config = dict(
    n_layer=15,
    d_model=128,
    n_experts=128,
    experts_per_token=2,
    d_expert=64,
    d_shared_expert=64,
    activation='squared_silu',
    moe_layers=[0, 2, 4, 6, 8, 10, 12, 14],
    router_score='softmax',
    normalize_top_k=False,
    routed_scale=1.0,
    balance_loss=0.00276,
    balance_bias=False,
    router_cosine_scale=14.0,
    n_groups=4,
    groups_per_token=3,
    init_std_router=0.0302,
    lr_router=0.000659,
    vocab_size=8192,
    norm='rmsnorm',
    norm_eps=1e-06,
    tie_embeddings=False,
    optimizer='muon_variant',
    lr=0.00585,
    beta1=0.9,
    grad_clip=0.5,
    batch_tokens=[65536, 131072, 196608],
    seq_len=1024,
    train_tokens=628000000,
    steps=5284,
    dataset='wikipedia_en',
)
Below are experts of layer 12 (counted from 0) of a mixture-of-experts language model. Rows are named router (the router's row for the expert), down (a neuron's output weights, with its number) and show model dimensions 0-127. Each number is 128 + 24 x the weight over its row's rms, rounded and kept within 0 to 255.
After each expert's rows: "comes before" lists some tokens at least twice as common just after its tokens as in all text. This comes from a sample of Wikipedia text that the model never trained on. Tokens count by the router's weight.

# expert 74
router [133 136 143 110 161 142 145  96 137 117 110 156 144 128 137 142 101 178 127 142 127 172 128 171 123  97 146 168 146 127  90 138 114  95 115 110 133 125 139 148 140 147 136 148  96 142  93 106 108 133 135  98  82 120 141 139 124  82 154 139 100 113 135 158 147 137 146 149 129 165 132  81  92 136 187 141 106 146 126 102 126 116 112 132 102  72 123 182 139  75 134  91 141 144 120 122 155 125 116 127 136 166 111 125 109 127 146 118  66  68 128 144 114 132 139 138 106 135 100 150 158  94 170 143 142 117 144 111]
down1 [119 107 137 103 101 169 137  79 117 127 110 120 102 138 115 146 157 150 144 155 127 115 163 154  86 128 145 171 116 124 131  97 128 105 134 137 166 105 158 174 102 117 109 132 118 113 149 147 133 155 173 134 143 110 101 105  96 112 120  82  92 107 147 176 148  95 164 116 148 173 154 123 101 105 153 127 162 121 140 164  90 118  96 103 128 124 149 147 102 130 128  77  99  92 125 117 154 148 132 140 144  91 102  99  90  95 131 128 106 117 150 118 118 114 163 137 124 151 134 134 129 168 155 140 116 124 171 163]
comes before: " |", ")", ".", ":", "–", ","

# expert 107
router [109 150 146 148 139  64  96 122 131  80 149 139 168  96 126 141 120 100 136 118 132  94 141 102 123  96 142 120 124 159 169 169 139 115 165 104 111 116 137 122 117 178 139  97 120  85 159 109 176 120 119 116 102 116  86 123 123  80 114 131 118 140 106 152 140 126 130 129 135  84 154 139 130 122 110 129 134 133 122 134  91 138 107 126 118 145 121 129 105 170 129 110 119 137 107  81 144 137  78 157 125 124 124 160 128 115 118 112 130 142 171 100 127 127  78 168  80 143 117 112  83 146 140  86  85 123  92 133]
down0 [100 151 123 116 161 139 145  98  96 130 151 121 127 133 138 126 153 153 159 124 109  81 117 143 138 117 124 135 122  94 132 148 136 102 133 139 174 110 124  54 116  96 156 143 151 109 106 126 171 105  92 122  97 129 125 195 159 111 133 131 160 126 105 170 120 117 126 130 141 124 133 144 138 151 138 111  95 112 113  86 139 119 135  80 116 137 157 126 140  98 140 110 176 115 181 159 113 115 165 140 121 134 140  73 163 127 111 146 101 135 102 149 118 106 113 157 121  74  90  98 124 139 100 117 148 135 159 122]
comes before: " the", " he", " it", " she", " they", ","

# expert 40
router [114 131  95 170 131 156 199 129 113 110 130 137 157 102 165 158 139 189 161 111 148 115 160 138 120  79 100 153 154  89  81 112 109  95 118 144 146 130 103 116 102 117 158 135  82 151 135 151 101 124 148 115 119 127 120 159 123  87 143 103 100 114 129 141 144 132  84 146 107 154 122  94  77 137 146 132 115 105 141 131 137 114 109 163 129 114 164 147 137 104 127 113 119 147 133 133 175 107 133 139 119 169 102 157 109 129 152 132 135 107 133 116 127 155  99 126 109 164 119 141 144  90 185 130 116 147 146 132]
down1 [ 79 115 113 149 114 101 104 121 131 151 129 107 122 109 126 127 126 159 121 102 122 134 124 102 114 136 100 132 102 146 135 140 104 159 203 126 151 160 145 106 107 120 105 123 167 119 143 150 152 111 128 153 121 138 118 106 125 136 132 148 167 180 158 101 177 127 165 121 148  80 103 107 156 133 100 130 121 104 142 108 110 166 172 155 117  82 105 154  94  84 149 106 137  91 108 122 102 134 155 128 152 132 115 158 214 133 112 124 144 162 135 130 120 128 105 111 138 146 149 139 165 153 144 127 124 119 149 115]
comes before: "0", ",", ".", "8", "°", "7"

# expert 73
router [124 134  95 107 120  91 131 126 111 189  95 129 136 137 122 112 135 162 142 126 107 123  86 114 145  77 104 152 148 137  72 128 149 118 139 133 129 127 138 136 155 149 107 103 103 118 131 137 121 114 131 104 139 119 169  97 136 156 127 114 126 109 119  98 124 159 120 130 108 106 102 139 110  57  71 174 121 134 129  99 138 138 102 182 132 107 154 127  68 111 154 109 116 134 113 156 154 120 111 143 118 144 133 122 161 124 116 119 168 147  83 106 124 105 130 134 148 104 142  81  94 137  79 125 157 141 166  99]
down0 [119 193 136  84 142 130 116 150 152 134 129 142 126  83 120 132  87 145 128 122 110 126 117 121 103 136 119 144 106  91 137 150  81 123 168 169 114  76 110 158 133  93 105 120 138 124 159  70  97 159 100 110 121 165 102 162 108  92  76 136 116 144 139 154 107 125 119 130 177  97 154 103 118 124 149 117 155 167 124 191 141 164 106 104  98 158  93 114 162 161 124 149 127 142 143 148 137 122 114 133  94 117 123 122 121 118 110 117 123 132 117 118  97 158 125 145 116 135 137 108 143 106 131  94 144 113 154 140]
comes before: "=", "C", "The", "S", " States", "In"

# expert 70
router [147 134 119  97 122  99 125 137 161 126 122 163 123 150 145 177 109  91 119 134 121  80 126 137 141 146 135 123 150 110 148 122 148  87 137 105 112  96 127 118 171 136 115 143 171 121 130 118 141 101 112 125 118 158 178 155 155 173 126 145 123 104 149 137 142 100 107 143 168 130 132 127  87 141  98 149 114 164 154 159 121 128 140 115 135 126 117 139 116 145 112 129 141 120 140  96 187  94 182 145 121 127 123  84 137 125 140  81 178 139  71  69 139 120 163 119  97 171 145 141 144 143 168 148 148 124 123 124]
down0 [178 134 114 127  89  93 115 144 144 122 123 143 122 121 154 116  69 140 152 159 108 187 121  96 128 153 128 116 125 110 167 153 161 112  97 169 146 183 123 152 149 116 107 106 121 166 132 100 175 129 139  96 164 106 162 137 128 153 111 136 127 164 130 160 139 110 113 120 137 121 145 116 152 151 163 130  94 114 103 134 128 122 124 102 132 122 143 137 110 100 108 108 127 138 135 117 100 111 104 111 116 131 160 136 147 143  75 115 176 102 166 172 122 111 189  96 105  91 122 136  88 117 119 115 132 139 126 149]
comes before: " by", "ed", ".", " to", " for", "arat"

# expert 115
router [127 126 159  95 164  84 168 148 120 164 145 136 164 108 115 167 121 155 126 139 141 166 162 120 145 128 120  86  97 142 107 165 125 171 111 129 129 118 101 126 109 133 108  97  92 150  99 149 139  85 173 120  99 120 148  88 121 121 103 143 128 136 157  98  98 122 152 102 130 110 125 103 122 128 111  89  95  98 130 114 129 183 143 130 124  99 121 141 126 117 108  81 172 125 163 144 168 103  94 134 128 134 145 112 129 132 134 102 100 144 141 134 107 147 145 110 170 154 139 104  96 104 106 111 160 142 149  77]
down0 [117 119 187 116  94 132  99 157 121 170 119 115 131 173 178 140  97 142 135 102  65 122 140 129 105 124 124 166 129 119 152 145 140 152 121 132 169 107 148 124 108 109 129 165 132 143 117 148 110 162 118 118 129  98 116  93 108 121 141 107 187 122 140  90  78 157 163 121 107 165 139 104 120 151 122 112 144 126  92 122 111 105  94 122 162 132 132 137 121 113 127 127 103 125 114 107 157 143 127 181 107 140 141 146 100 138 138  83 129 124 143 177 135 143 138 139 161 114 148 150 124  93  68 135 124 138 142 175]
comes before: "\n", " War", " |", ",", " Cup", " Championships"

# expert 113
router [ 99 126 105 135 116 134 113 140 146 142 162 142 141 125 144 170 115 190 124 128 157  98 138 139 129 131 135 126  90 161 153 145 122 121 111 154 109 182 133 152 126 190 107 101 112 113 124 109 187 113 114 132  98 132 103 169  95 175 132 120 149 133 125 128 110 151 136 138 141  99 155 111 105 126 171 173  87 104 145 140 162 120 105 146 162 115 140 158 129 146 148 140 159  98 168  87 118 130 107  92 143  86 138 146 139 109 138 118 104 169 137 198 111 127 132 138 126 113 116 156 106 123 115 107 133  98 129 118]
down0 [105 133 175 114 111 133 140 150 124 108 119 134 179 148 101  55 112 115 114 168 118 111 128  98 104 111 134 187 131 145  74  83 132 140 132 108 116 113 132 133  70 100 171 160 137 133 151 104 139 148 155 137 139 112 139 109 151 113 121  99 113 126 122 157  92 147  83 147 113 148 126  99 110 114 137 137 128 128 139 125 127 139 133 162 131 123 123  74 151  83 183 100 120 108 112 158 110 118 102 123 173 142 114 127 138  97  97  95 107 102 113 125 174 150  94 124 144 145 118 116 120 123  97 143 123 143 123 141]
comes before: " was", " had", " is", "'", " has", " also"

# expert 46
router [127 166 137 194 147 131 134 139  86 110 121  98 112  90 144 128 138 147 116 120 133 215 122  99 103 117 115 140 124 116 108 102 129 178 118 115 157  91  94 126 142 148 108 138  87 109 142 107 130 116 126 124 131 120  86  79 128 171 107 128 132 107 140  86 123 148 130 118  85 143 150 141 118 156  86 149 155 153 145  67 112 120 134 125 129 108  74 153 141 115 114 153 117 105 108  81 128 121 127 101 113 123 129  93 126 125 111 116 144 138 135 149 128  94 136 132 129 130 114 128 131  90 135 130 181 163 116 101]
down0 [126 133 156 132 190 147 132 125  95 121 121 117 126 132 139 139 174 151 143 106 119 100 139 104 111 121 119 146 124 118 145 174  88 114 127 111 129 102 125 126 137 160 118 113 118  91 113 139 125 137 108 130 127 128 122 123 102 109  97 144  98 183  91 116 146 121 109  83  57 171 143 151 167 153  81 145 173 123 120 106 141 124 120 106 139 112 120 124 112 101 131 105 104 131 137 139  75 166 166 108 137 115 103 121 130 147 119 124  95  66 163 124  98 174  94 123  99 119  97 139 122 154 165 118 158 131 106 115]
comes before: "|", "-", "  ", " 1", " Mean", " Win"

# expert 65
router [142 129 126 110 141  62 111  96 113  95 142 130 156 106  83 149 131 157 110  99 119 173 148 107 156 120 151 124 152  91  77 156 122 111 136 137 141 158 138 104 151 117 131 130 106 148  76 123 125 110 129 109 110 121 118 113 127 121 131 114  95 137 147 144 135 152 157 101 127 177 168 141 118 105 118  74 142 119 152 102 109 181 158 153 110  92  97 114  98 116 126 139 144 169 117 101  84 141 135 134 146 159 147 150 110 158 132 156 110 164 151 124 155 116  94 132 130  82 112 148 104 161 149 134 141 116 156  98]
down0 [122 118 139 125 128 155 132 132 106 159 129 127 123 165 156 135 122 181  90 110 131 105 116 112 105 138 144 150 123 131 139 126 117 132 120 109 117 131 156  92 111 149 141 131 151 119 133 152 116 130  82 143 113 125 111 132  80 108 150 115  81 141 154 145 113 136 140 116 122 114 116 111  89  98 123 128 143  65 112 124 106  88 109 158  78 132 112  75 193  84 168 133 151 151 172 141 122 122 104 114 174 133 129 121  99 164 110 118  94 106 157  74 124 130 156 117 158 133  90  98 151 175 136 121 102 111 111 140]
comes before: "-", " -", " Pi", " The", " Last", " \""

# expert 11
router [113 159 107 110 164 124 135  99 108 136 104 152  88 149 120 117 142 118 114 138 138 132 119 152 105 137 143 109 146 121 149 109 158 150 166 161 137 150  96 127 114 100 181 182 125 111 146 117  93 153 100 133 137  83  95 141 176 163 147 153 144 129 169 110 116 100  97 136 135 163  92  89 119 137 120 116 178  99 126 135  82 140 147 138 139 145 111 105 156 115 134 127 157 124 177 170 165 124  86 112 116 136  79  97 127 117 140 113 114 118 102 117  93 141 158 151 152 157 106 134 111 134 131 144 108 153 166 134]
down1 [151 144 119 138 133 105 119 124 128 122 152 126 182 101 119  87 122 149 144 108 146 103 132 122 154 153 138 129 121 140 169 124 125 119 139 107  43 109 131 134 141 169 138 161 135 122 156  84 134 122 171 144  63 142  95 110 145 149  82 129 129 127 120 113 125  79 117 132 146 142 166 102 133 127 135 126 119 119 129  93 148 137 131 135 119 113 103  97  99 117 139 187  97 132  92 144 167 119 105 145  95 125 153 107 144 192 142 107  96 147 136 105 122  76 119  80 109 145 149 128 127 148 108 122 113 113 116 122]
comes before: "ent", "ence", "e", "em", "ol", "ert"

# expert 53
router [129 100 121 116 120  98  76 116 183 120 115 144 130 114  99 142 131  70 129 139 119  83 109 135 137 164 156 136 145  90 160 118 143 134 141 129 109 129 112 104 162 116 144 132 137 130  95 124 154 129 123  99 103 125 159  94 164  78 108  86 131 113  97 177 162 127 136 154 153  92 125 145 129 124  98 139 121 115  99 108 105 123 122 150 125 106  86 138 103 122 128 164 143 195 163 155 127 103 131 154 132 121 133 132  46 101 105 109 137 118  93 125 122 117 125 111  91 133 137 119 114 108 125 166 129 100 129 111]
down0 [147 125 128 135  63  81 127 128 128  99 147 127 153 159 112 140  78 127 102 142 163 121 119 129 107 129 129 119 146 130 115 151 147 147 144 114 119 107 103 114 149 144 132 122 136 104 130 130 137  85 142 153 106  94 161 118 112 127 125 148 148 117  99 108 125  92 159 107 120 118  93 112 183 148 153 133  54 150  92 155 111  71 139 125 138  83  57 134 156  89 103 157 121 129 150 169 136 143 120 135 109 132 125 144 101 106 105 147 142 174 141 129 175  93 142 115 108 125 116 108 108 127 119 105 133 142 134 109]
comes before: " by", " in", " to", " as", " on", " from"

# expert 31
router [ 98 112 134 162 129 104 108 113 125 132 175 137 152 109 143 197  74 147 147 120 149 111 140 147 136 146 158 143 150 149 187 175 110 114 140 146  81 147  93 142 149 167  94  91 153 121 115 130 148  86 147 138  86 126 118 127 165 146 121 106 129 131 112 112 144 149 161 130 126  43 177 129  98 129 136 159 118 124 127 141 133 105 129 115 124 118 147 161 144 145  89 151 138 122 165 108 135 121 126 146  84 120 109 161  96 155 148 108 115 120 131 120 111 109 111 140 111 109 125 135 134 119 106 134 104 104 110 111]
down0 [168 126 184 127 132 192 189 178 131  83 102 150  94 104 103 115  90 146 157 146 122  97 108 107 140 122 123 147 140 128 155 138 124 151 112 135 155 153 118 115 106 167 161 162  99 136 135 151 124  85 135 123 155 123 120 164 137 150 129 128 117 114 120  85 132  81 134 125 138  84 159 118  93 121 151 121 139  86 107 125 109 104 103 150 144 145 114 110 156 140 120 106 126 111  90 145 103 113 112 140 140 134 149 178 155 154 141 140 124 109  83 103  98  97 134  95 140 124 155 104 136 102 120 131 110 134 118 111]
comes before: ",", " was", " were", " is", " are", " of"

# expert 3
router [112 124 135 164 134 150 190 160  81  98 123 127 136 117 166 114 162 137 168 135 144 100 127 151 100  98 112 191 149 131  59 113 143 103 127 143 148 111 121 120 116 136 146 123 100 139 129 132 108 130 149 143  99 135 126 142 139 138 139 152  90 118 111 100 135 119 113 135 112 133 141 134 102 140 168 142 124 123 170 124 131 164  97 150  98 115 153 154 102  87 126 120  90 136 148 148 166 126 121 128 115 176  91 153  71  91 146 157 107 114 134 132 145 174 117 122 122 159 135 134 133 108 189 150 112 111 122 146]
down1 [146 102 150 155 125 124 116 114 120 124 131  87 141 109 170 160 154 111 107 141  92 138 122 117 103 138 135 153  96 105  84 104 141 122 130 104 144 168 162 129 128 180 140 146 120 165 148 133 107 137  92  80 137 127 133 109 127  67 187 104 130 113  86 126 107 194 160 144 134 111 168 123  99 135 160 133  74 103 113 177 124 149 110  96 145 152 144 151 100 102 164 108 115 129  96 102 142 121 150 136 152 122  91 114 105 124 115 137 155 105 125 158 124 151 123 143 125 126 167 127 138 127 136 138 124 121 105 103]
comes before: ".", "–", "0", ",", " km", " m"

# expert 71
router [122 200  91 126  98  86 131  73 122 153 101 166  97 129 131 145 147 114  91 147 111 102 156 172 123 154 156 133 168 134 147 117 147 149 146 130  95 144 146 139 152 104 145 139 132 155 118 154 132 126 123 136 139  98 144 120 133 178 119 114 131  79 146 146 110 111 116 114 137  83 131 134 107 141 127 148 149 115  84 123 105 156 103  71 113 121 111 116 101 153 138 153 133 125 154 128 146 136 130 156 124  96 134 142 106 116 129 150 130 153  77  90 111 104 104 156  89 181 119 108 118 131 157 140 138 141  89 158]
down0 [137  81 136 109 102  82 168 113 144 118 108  97  99 136  98 181 143 128 145 129  82 118 150  91 144 126 125  98  96 133  84 120 163 126 116 117 143 117 129 174 104 106 114 107 164 165 154 126 109  88 107 126 145 157 102 131 125 129 136 130 102 152 151 138 155 187 137 112 131 106 129 137  96 129 184 116 117 113  98 133 138 133  99 138 136  97 138 127 122 120 157 164 110 132 132 133 157 136  82 156 160 161 116 151  98 113 126 130 166 128 117 118  99 150  90 101 101 108 109 102 183 108 139 127 104  92 142 118]
comes before: "ed", "ing", "s", "d", "ted", "es"

# expert 97
router [119 143 109  95 130 135  93 133 173 118 117 131  94 158 132  98  78 133 128 156 113  46 137 113 154 131 116  84 152 116 154 110 153 167 122 146 132 142 117 155 120 131 141 126 141 114 104 141 147 147  71 122 107 146 126 102 140 159 155 101 129 119 129 134 151 128 118 124 160 154  68 138  75 114 170 130 147  67 127 120 169  99 158  99 138 135 144 135 137 117 131 106 135  71  99 175 126 127 123 124 108 115 126 126 159 134 132 109 103 126 143  93 142 182 135 134 132 151 137 128 113 121 123 146 154 161 132 143]
down0 [171 142 153 112  99 143 138 167 121 130 158 102 117 108 138 137 135 150 182 145 131 137 124 128 132 156 139 110 181 122 134 141 130 155 160  50 121 127  94 128 163 115 172 139  96 110 137  99 110 131 166 111 139 189 139  98 118 168  52 115 142 155 152 112 124 113 142 121 132 131 126  74 143  96 126 113 142 143 119 119 106 116 159 128  89 152 152 135 148 173  80 146 127 130 116 138 145 135 153 114 122 129 138 131 145 156 161 117 147  88  95 138 148 144 126 132 107 131 150 114 140 105 167 136 129 111 112 142]
comes before: "a", "e", "o", "i", "y", "an"

# expert 19
router [ 70  99 101 139 117  92 135 112  94 136 136 118 124 120 112 103  99 169 115 140 148 168 145 173  63 101 129 126  89 135 111 125 137 100  91 111 156 119 179 111 131 150 142 149 110 128 122  90 127 105 147 134 108 132 134  66 141  98 119 145 162 107 183 100 135 114 144 108 127 151 127 121 122 142 149 120  88 137 135  94 131 130 129 118 140 153 143 162  83 103 130 104 116 131  89 122 188 109 116 127 118 136 109 134 124 163 134 115 130  95 184 108 133 134 118 126 104 125 127 139 130 118 190 136  95 118 136 114]
down0 [116 120 132 113  79 162 100 150 133 137 122  90 144 115 123 120 152 121 116 132 138 125 150  92 158  99 124 114 139 125 109 119 143  99 111 140 159 147 143 176 138 160 120  99  89 123 132 126  54 161 122  89 110 104  99 156 180 155 156 107 112 136  78 109 131 136 134 134 138 102 115 129 117 175 161 125  97 109 100 138 167 139 144 111 116 129 114 145 166  87 117 113 159  82 145 111 132 144 166 135  99 158 147 119 107 137 120 114 142  93 122 120 167 136 139 164 147 138  70 111 104 145 133 118 114 100 123  88]
comes before: " |", "–", ";", " (", " 6", " –"

# expert 43
router [143 148 122 155 160 142 106 146 133 164 126 142 103 110 159  84 145 109 148 101 109 139 118 111 167  86 148 138 141 151 170 102  98 123 130 133 110 120 148 143 115 126 105 106 174 137 114 176 147  94 110 149 156  99 156 132 117 139  26 127 111 124 169 124 130 135 137  87 101 118 144 121 123 133 107 107 101 141 164 129 153 135 153  93 126 135 114 101 140 106  84 116 109 119 105 100 130 157 165 125 145 136 130 166 150 146 133 114 110 158 123 113 173 114 129 102 129  82 136  86 149 126 130 141 140 121 127 173]
down0 [159 126 115 134 129 117  97 143 169 144  95 146 133 129 139  96  82  81 123 118 108 135 111 148 123 111  87 133 147  97 104 111 127 156 102 117 126 136 153 115 180 168 127 129 127 169 123 116 133 140 123 136 109 152 106 148 142 136 124 106 111 133 129 141 128  98 131 137 104  84 107 100 151 121 170 105  84 120 140 150 141 191 144 114 146 156 136  83 100 144 133 113 129 104 119 153 145  61 107 138 152  96 128  99 188 144 127 115  86 105 145 186  94 114 146 165 123 136 132 121 158 110  91 119 133 154 120 118]
comes before: "-", "l", "m", "ng", "gn", "bra"

# expert 54
router [107 136 146 105  94 127  95  94 104 118 126 133 148 116 115 131 102 111 142 115 146  91 151 153 110  98 145  98 130 140 164 125 102  90 149 165 119 149 134 125 134 173 124  69  78 112 140 132 154 104 138 111 138 125  75 129 133 133 152 117 109 153 133 100 110 159  96 168 121 103 157 157 139 115 135 139 103 123 159 131 107 112 103 149 152 116  90 113 101 181 155 163 134 129 109  72 140 117 104 108 126  89  99 134  99  84 159  88 142 141 131 150 117 106 103 144  80 129 117 155 120 118 151 120 135 103 152 164]
down0 [ 78  89 126 129 108 179 140 108 114 161 137 117 154 117 125 118 111 150 101 106 137 162 135 147 109 114  83 151 156 156 104 123 134 137 145 131 100 152 142 157  80 149 150 157 140 119 124 161 126 103 126 146 125  74 142 143 175 124 136 116 136  80 130 141 135 110 110 112 126 154 136 132 145 122  76 163  99 119 125 117 132 114 130 127 117  97 106 162 102 126 162 134 144 124 117 144 157 118 144 131 148  69 172  97 118 115 115 135 125 146 154 135 100 106 130 129 166 105 171 132 188 182 105 152 127 119 134 178]
comes before: " was", " is", " had", " has", " are", " were"

# expert 35
router [140 142 162 131 138  78 109 111 123 116 138 133 126 170 126 156 110 179 122 116 163 122 166  97 139 122 139 160 141 160  80 105 126  93 153  97 116  88 152 129 124 142 111 124  96 126 124 120 104 122 152 107  99 118 129 106  86 163 132 125 128 129 112 125 117 153 107  99  99 140 150 146 171 124 143 140 128 126 121 151 138 121 131 118  74 145 158 164 118 115 117  86 121 132 156 173  82 133 119  89 114 139 142 122 142  85  91 122 192 183 140  91 129  85 147 112 123 117  88 145 107 153 128 106 100 131 120 111]
down0 [134  82 145 153  96 164 106 161 122 138 155 137  99  94 123 181 124 118 115 115 131 124 122 132 175 140 132 152 123 120 169 158 111 129 110 121 123 108  83 117 121 128 104 145 117 136 133 148 165 174 135 148  80 125 160 154 154 142 123  88 146 115 128 102 116  90 100  79 147 119 168 148 172 115 116 123 113 131 122 140 180 146 194 131  57 112  92 143 129 116  99 143 128 148  77 127 132 105  95 146 144  93 153 143 151 141 105 134 126 118 142 134 133 110 107 110 136 129 130 149 112 119 144 111 153 135 119 162]
comes before: "\n\n", " The", " He", " In", " It", " She"

# expert 27
router [131 106 123 131 150 101 161 139 153 115 133 174 130 164 145 171 164 149 128 149 154 141 128 111 163 109 151  83 149 158 145 138 129 102  97 115 140 148 126 117 117 116 121  84  98 126 130 108 118 149 144 105  96 161 146 105 133  75 124 118 127 112 109 111 120 146 121 109 139 174 130 116 127 138 158 110  86 122 124  94 156 135 168  89  94 123  94 114 111  72 105  72 146 149 107 125  98  95 119 158 135 119 145 182 140 113 107 131 112 153  92 167 137 119 142 107 136 112 102 158  99 127 120 129  86 132  96  88]
down0 [ 93 115 154 104 131  95 118 143  98 146 108 150 162 157 138 101 103 104 163  70  93 118 100 110  85 171 149 117  81 103 154 112 125 122 159  83 142 139  66 135 114 138 163 125 140  91 141 146 123 156 137  88 127 116 117 115  99 152 151 134  88 104 120 126 138 148 167 159 150 130 111 142 138 193 131 131 166 161 152 160 159 111 143 142 117 157 128 127 133 130 125 124 124 108 157 156 140 103 122 120 121 135 152 136 154 141 101 122 165 111 163 122 112 118 106 104 150 105 134 115 132 113  94 143  80 135 154 124]
comes before: " (", ",", "\n", " Tre", " &", " C"

# expert 104
router [146 159 175 103 182 115  93 112 112 131 140 141 165  87 143 150 140 172 189 127 140 104 139 132 136 143 125 138 168 144 165 125 124 113 138 122 129 170 113  94 140 140 107 108 108 109 128 103 117 123 140 137  85 152 141  93 131 156  79  89 128 155 146 126 125 149 142 114 117  81 137 155 105 117 125 121  90 181  62 121 150 142 115 121  86 149 117 149 150 126  95 104 127 163 128 130 137 121  98 142 140 173 117 100  77 107 138 121 100 118 116 104 137 102 140 123 155 119 107 136 144 119  95 130 141  98 116 140]
down0 [ 90 152 101  99 149 124 124 104  88 138 118 119 113 122  96  82 136 137 159 141 162 134 143  93 171 131 154 147  92 106 101 109 128 103 119 131 133 143 121  94 125 123  78 112 115 107 132 138 116 152 137 115 145 140 146 132 108 124 161 142 133 149 131  98 159  97 104 105 150 153 106 122 125 160 138 109 117 153 125 166 141 132 125 138  91 174 116 135 156 167 139  98 116 120 194 108 121 107 187 101 130  95 155 106 115 142  95 181 136 155  85 153 121 159 131 124 166 137 125 129 118 153 136 127  69 148 100 108]
comes before: ".", ",", " and", "\"", " of", " in"

# expert 62
router [107 137 122 144 138 125 139 121  97 127 114  84 129 120 116 115 115 160 131 124  99 153  88  97 146 116 120 163  95 132  96 110 103 116 142  74 110 111 116 103 160 176 101 120 110 126 159 114 132 155 125 153 140 106 100 131  93 131 143 110 142 122 112  85 125 102 162 116 134 111  90  89  71 125  92 158 129 103  72  97 127 123 118 169  86 105 159  89 120 131 166 125 120 149 106  99 114 117 100  82 127 105 102 132 145 105 112  89 166 157 122 100 112  89  77 138 139 114 122 114 133 130 126 149 100 140 137 120]
down0 [100 118 117 139 109  92 127 100 112 148 173 124 147 135 105 103 142  81 139 135 133 129 131 140 135 116 105 143 109 144 110 156 149 108 152 104 160 163 143 111 135 113 160 106 115 132 158  92 124 168 133 110 134 148 149  56 132 119 116  99 101 120 143 181  98 140 105 113 133 147 110  85 141  86 147 117  97 160 146 137 136 177 126 109 131 137 108 142 130 118 123 133 127 123 122 120 146 163 117 118 145 131 165 150 169 101 145 118 113 166 109 153 107 109 146 167 136  72 150 120  89 138  48 112 158 136 147 113]
comes before: "=", "The", "In", "On", "|", "He"

# expert 94
router [148 121 119 173 170 156 110 136 128 161 125 112 112 159 130 181 101 102 108 169 128 150 115  97 132 102 118 155 115  92  76 115 149  98 104 143  99 106 141 147 148 130 118 116 114 127 123 161 137 114 153 147 125 153 124  86 125 110 101 133 129 136 101 132 149 173 132  96 115 111 112 127 101 156  86 111 167  91 172  79 148 173 149 121 108 118 135 139 138 142 113 160 119 117  92  73  99 149 131 125 128 132 137 133  95 139 106 134 124 205 126 135 140 156 130 154  96 114 157 119 107 111 117 131 156 101 124 140]
down1 [ 92 160  65 161 149 132 109 130 102 125  75 105 142 128 122 134 139 118 160 157  99 181 139 150  75 135 175 135  95 145 128 128 150 136 140 145 160 163 110 119 135 121 124 109 143 127 117 125 100 100  89 131 121 157 141 130 121 128 156 100 179 113 141 155 156 128  91 129 136 128 108 142  81 139 125 145 156 113 141  89 131 118 170 150 155 106 143 110  87 146 175 121 139  84  88 165 117 116 155 138 113 114 129 127 120 100 130 135 154 137 139  90 139 110 148 135 142 156 167 154 105 111  96 119 164 134 145 101]
comes before: "-", " Born", " Coordinates", " Country", " Location", " •"

# expert 10
router [150 144  79 135 119 127 158 141 112 135 171 148 135 130 142  95 122 117 119 150 102 140 138 113 132 123 109 141 157 147 164 108 112 165 130 110 126 138 158 120  78 112 150 127 165 127 162 111 111 147 143 144 163 131 168 187 161 151 156 132 133 111 138 164 113 123 138 122 158 115 133  97 107 177 120 119 144 157  94 159 136 119 144  99 132 157 121  91 143 106 128 181 106 156 130 100 152 133 117 129 154 136 126 154 132 146 167 102 121  71 118 145 142 112 154  73 128 135  89  88 190 130 131  97 117 133  96 117]
down0 [181 111  96  94 143 142 120 140 142 172 141 156 122  94 149 147  96 137 120  98 114 144 113 116 112 126 156 123 109 103 133  91 136 136 134 138 139 103 161 139  91 150 110 109 150 116 135 137 113 129 120 166 143 150 142 138 102 102  99 184 117 105 141 170 153 159 155 132 111  82 139 124 143 141 151 117 164 121  92 114  87 127 109 115 107 164 104 112 171 129 111 102 136 123 159 131 108 109 136 110  76 190 139 181 155 146 142 106 155 113 126  97 131 140 178 131 121 166 120  82 154 115 133 121 110 119 140 159]
comes before: "d", "ment", "ments", "ction", "ss", "ce"

# expert 101
router [154 126 162 162  99 165 136 129 148 144 156 122  83 142 134 131 113 132 157 147 177 104 147  82 151 159 157 127 100 148 155 106 123 168 114 126 106  92 139 138 114 136 111 116 132 117 154 126 117  99  87 127 139 133 171 150  88 156 140 120 114 120 145 147 109 107 104 131 122 147 138 157 112 124 155  96 141 142  78 134 139 126 161 158 130 100 101 109 154 143 105 137 117 116 114 122 103  93 112 183 122 127  85 167 118 118 113  91 149 102 125 141 167 153 149 196 168 169 122 127 145 122 146 160 128 143 105 153]
down0 [ 88 114  74 104 141 142 151 128 129 106 148 171 109 147  64 112 136 168 101  94 143 152 141 114 121  86 115 136 114 131 138 102 171  95 128 172 108 120 105 181  87 126 128 166  98 147 165 129 157 135 114 142 120 145 114 107  74 103 114 145 136 177 159 166 147 111 125 137 132 111  93 123 131 117 129 127 139 135 117 117  89 137 102 133 140 143 110 105 106 129 128 122 122 134 107  96 132 134 131 160 149  89 127 116 119 161 129 105 105 159 131 132  98 109  90 162 180 126 139 102 116 127  93 113  95 120 148 162]
comes before: "g", "e", "s", "es", "a", "y"